config.toml
n_layer = 15
d_model = 512
experts_per_token = 2
d_expert = 240
d_shared_expert = 0
router_score = "sigmoid"
routed_scale = 1.0
balance_loss = 0.000931
vocab_size = 50257
norm_eps = 1e-05
train_tokens = 689100000
Below are experts of layer 4 (counted from 0) of a mixture-of-experts language model. Rows are named router (the router's row for the expert), gate (a neuron's input weights, with its number), up (a neuron's input weights, with its number) and show model dimensions 384-447. Each number is 200 + 30 x the weight over its row's rms, rounded and kept within 0 to 999.
After each expert's rows: a language model's description of what the expert responds to. This comes from a sample of Wikipedia text that the model never trained on.

# expert 3
router,147,212,233,234,169,210,218,218,168,227,209,168,201,172,207,261,233,230,170,184,172,225,218,230,195,220,209,212,279,166,152,214,208,171,195,165,143,251,201,216,221,173,207,147,284,192,219,214,154,153,214,188,254,210,203,196,202,279,215,188,219,185,212,178
gate0,194,209,213,235,267,192,191,182,192,215,203,225,244,102,210,242,203,195,226,207,211,172,197,197,180,210,185,250,206,196,174,211,189,180,213,162,173,197,147,205,231,187,196,238,242,180,216,207,258,169,171,241,154,207,257,199,186,213,195,164,201,156,173,253
up0,220,203,255,209,187,248,189,153,139,216,163,246,239,209,217,238,221,170,157,173,165,146,177,178,172,257,156,212,176,168,167,211,187,182,188,184,220,215,152,172,152,165,218,252,184,163,162,223,159,147,209,194,227,184,186,172,241,178,211,184,217,258,190,196
It responds to: Equals-sign heading markers and the first word of section titles or paragraphs, such as ==, See also, Population; also country codes like ESP, ITA.

# expert 28
router,215,201,184,237,204,182,208,218,195,172,217,214,187,236,233,181,225,167,157,203,184,201,269,221,228,230,176,179,204,176,212,213,238,219,153,247,197,200,246,212,234,170,176,173,227,242,223,200,203,191,146,210,233,234,229,220,171,224,248,164,234,151,206,256
gate0,247,162,196,160,208,175,184,169,241,192,208,167,218,171,193,224,213,193,257,181,218,206,171,218,194,160,197,161,127,233,219,233,180,177,160,105,229,218,217,218,178,259,208,193,147,177,222,165,247,209,165,191,198,223,219,226,204,210,209,229,216,143,205,195
up0,244,188,193,162,226,142,249,184,223,192,249,158,244,224,207,187,195,146,230,205,215,214,205,236,184,191,185,193,157,233,207,214,231,184,171,144,194,189,196,225,198,257,201,176,155,176,205,213,206,250,164,179,188,206,192,268,195,230,157,242,231,194,159,184
It responds to: Final words of multiword proper names for places, leagues, institutions and events, such as States, World, Cup, University, Australia.

# expert 26
router,179,198,188,199,204,210,217,256,195,139,184,157,190,219,155,254,189,172,160,214,169,164,228,193,252,216,122,215,189,238,186,189,243,233,230,196,126,201,197,206,163,183,185,179,226,230,262,141,165,163,205,232,219,241,229,199,206,247,249,195,227,168,170,208
gate0,251,227,164,172,211,148,151,149,217,177,145,254,205,234,236,171,141,177,172,194,149,209,207,207,202,235,196,167,178,223,218,229,219,139,185,188,146,218,159,194,173,220,189,216,216,189,187,124,185,208,153,174,187,210,267,248,223,208,147,194,193,240,191,166
up0,223,213,175,149,241,159,177,166,254,154,184,138,204,235,249,215,191,193,171,213,205,182,208,217,190,166,221,212,232,216,225,217,205,198,194,204,175,248,212,209,210,207,201,142,236,209,202,140,172,224,150,214,196,206,268,319,235,207,148,218,191,221,193,143
It responds to: Whole numbers starting a table cell or list field, such as appearance counts, ranks, dates and group numbers.

# expert 5
router,219,217,209,210,178,179,233,238,182,177,190,172,170,172,175,198,182,186,192,171,191,196,236,235,215,177,197,210,216,180,195,212,266,204,174,193,194,208,207,215,216,204,186,218,218,159,243,215,138,217,218,256,212,222,207,210,218,241,201,166,223,231,283,210
gate0,199,157,172,228,157,206,179,202,190,202,207,214,236,256,178,195,195,233,201,194,162,198,211,197,213,162,249,202,167,181,221,179,206,237,213,204,230,180,188,211,202,186,189,198,161,146,199,276,179,173,268,185,203,226,205,189,239,221,166,188,202,182,235,210
up0,195,168,198,203,254,262,235,221,206,245,224,240,198,145,234,220,173,205,238,218,204,214,212,243,205,216,162,261,211,201,186,151,165,112,141,188,123,203,147,202,254,216,218,217,218,256,144,204,244,184,211,241,222,161,207,201,143,207,239,160,234,199,145,186
It responds to: First letter or opening piece of a proper name or abbreviation, often foreign or unusual spellings, e.g. Z in Zola, P in FrP.

# expert 0
router,177,199,200,195,150,247,185,230,125,226,241,188,176,210,222,204,178,235,162,208,100,213,207,191,185,218,156,195,162,227,206,242,234,258,212,163,153,230,222,232,227,119,187,182,232,217,274,192,215,197,155,217,192,217,260,189,176,222,221,179,204,169,218,224
gate0,201,192,196,158,264,170,195,240,147,145,200,205,244,248,261,212,190,175,228,189,160,235,216,147,235,165,192,221,227,197,191,171,253,205,245,180,167,198,189,227,189,175,197,150,141,282,201,244,233,208,221,200,180,239,207,225,146,217,214,223,238,205,189,215
up0,192,182,213,162,209,196,255,180,180,133,197,209,227,213,228,212,181,210,201,192,131,198,224,189,192,148,231,238,216,209,208,224,299,189,270,173,200,207,193,232,175,213,205,203,167,230,191,188,209,199,197,242,161,206,222,252,171,228,210,244,281,196,169,229
It responds to: Proper adjectives and place names for nations, states and institutions, such as American, British, National, York after "New".

# expert 9
router,139,164,204,225,187,194,214,176,232,179,192,207,204,271,197,179,212,230,184,199,182,194,201,204,173,225,197,237,170,129,185,228,219,221,245,223,200,237,235,255,156,165,179,233,233,206,201,174,166,206,225,233,179,231,154,195,170,227,210,182,238,192,164,174
gate0,189,184,141,162,223,220,210,187,185,193,206,223,207,220,230,179,175,232,155,215,219,161,236,221,227,191,221,181,170,157,205,205,169,207,201,193,223,238,210,184,209,186,189,171,221,211,211,157,175,159,208,162,195,190,251,280,216,241,201,237,224,219,193,161
up0,153,144,161,142,205,218,236,166,191,177,182,226,197,211,212,205,147,231,198,215,268,145,221,221,218,163,220,194,192,134,207,216,158,243,157,202,181,227,191,207,218,214,162,206,217,216,216,164,174,127,210,166,192,183,214,248,240,202,210,221,200,182,200,134
It responds to: Word pieces inside foreign or Latin names and terms, plus Romance particles such as de, San, La, del, as in "Rio de Janeiro".

# expert 2
router,176,209,247,178,209,216,180,212,155,164,146,190,216,243,169,233,165,141,242,205,179,206,245,239,198,225,160,215,261,176,198,252,248,212,233,254,202,194,158,215,216,176,173,181,220,210,206,185,132,209,207,221,191,204,199,236,224,259,219,140,219,160,173,235
gate0,228,152,197,211,211,169,177,166,179,254,155,208,189,238,215,189,183,182,231,174,200,232,197,226,142,207,203,214,195,169,155,217,248,227,146,224,172,187,195,213,218,216,209,198,171,200,183,214,235,220,140,224,233,193,212,193,205,173,220,204,205,238,227,199
up0,225,168,169,265,225,162,229,172,170,267,158,224,228,252,203,199,156,198,184,191,191,228,160,231,216,268,195,169,194,189,181,237,207,200,209,230,163,230,199,229,215,185,201,246,194,188,200,203,205,203,184,192,294,223,157,175,236,188,244,176,173,212,144,152
It responds to: Prepositions opening place or time phrases, mostly in, at, during, within, near, plus the following the, e.g. touched down in.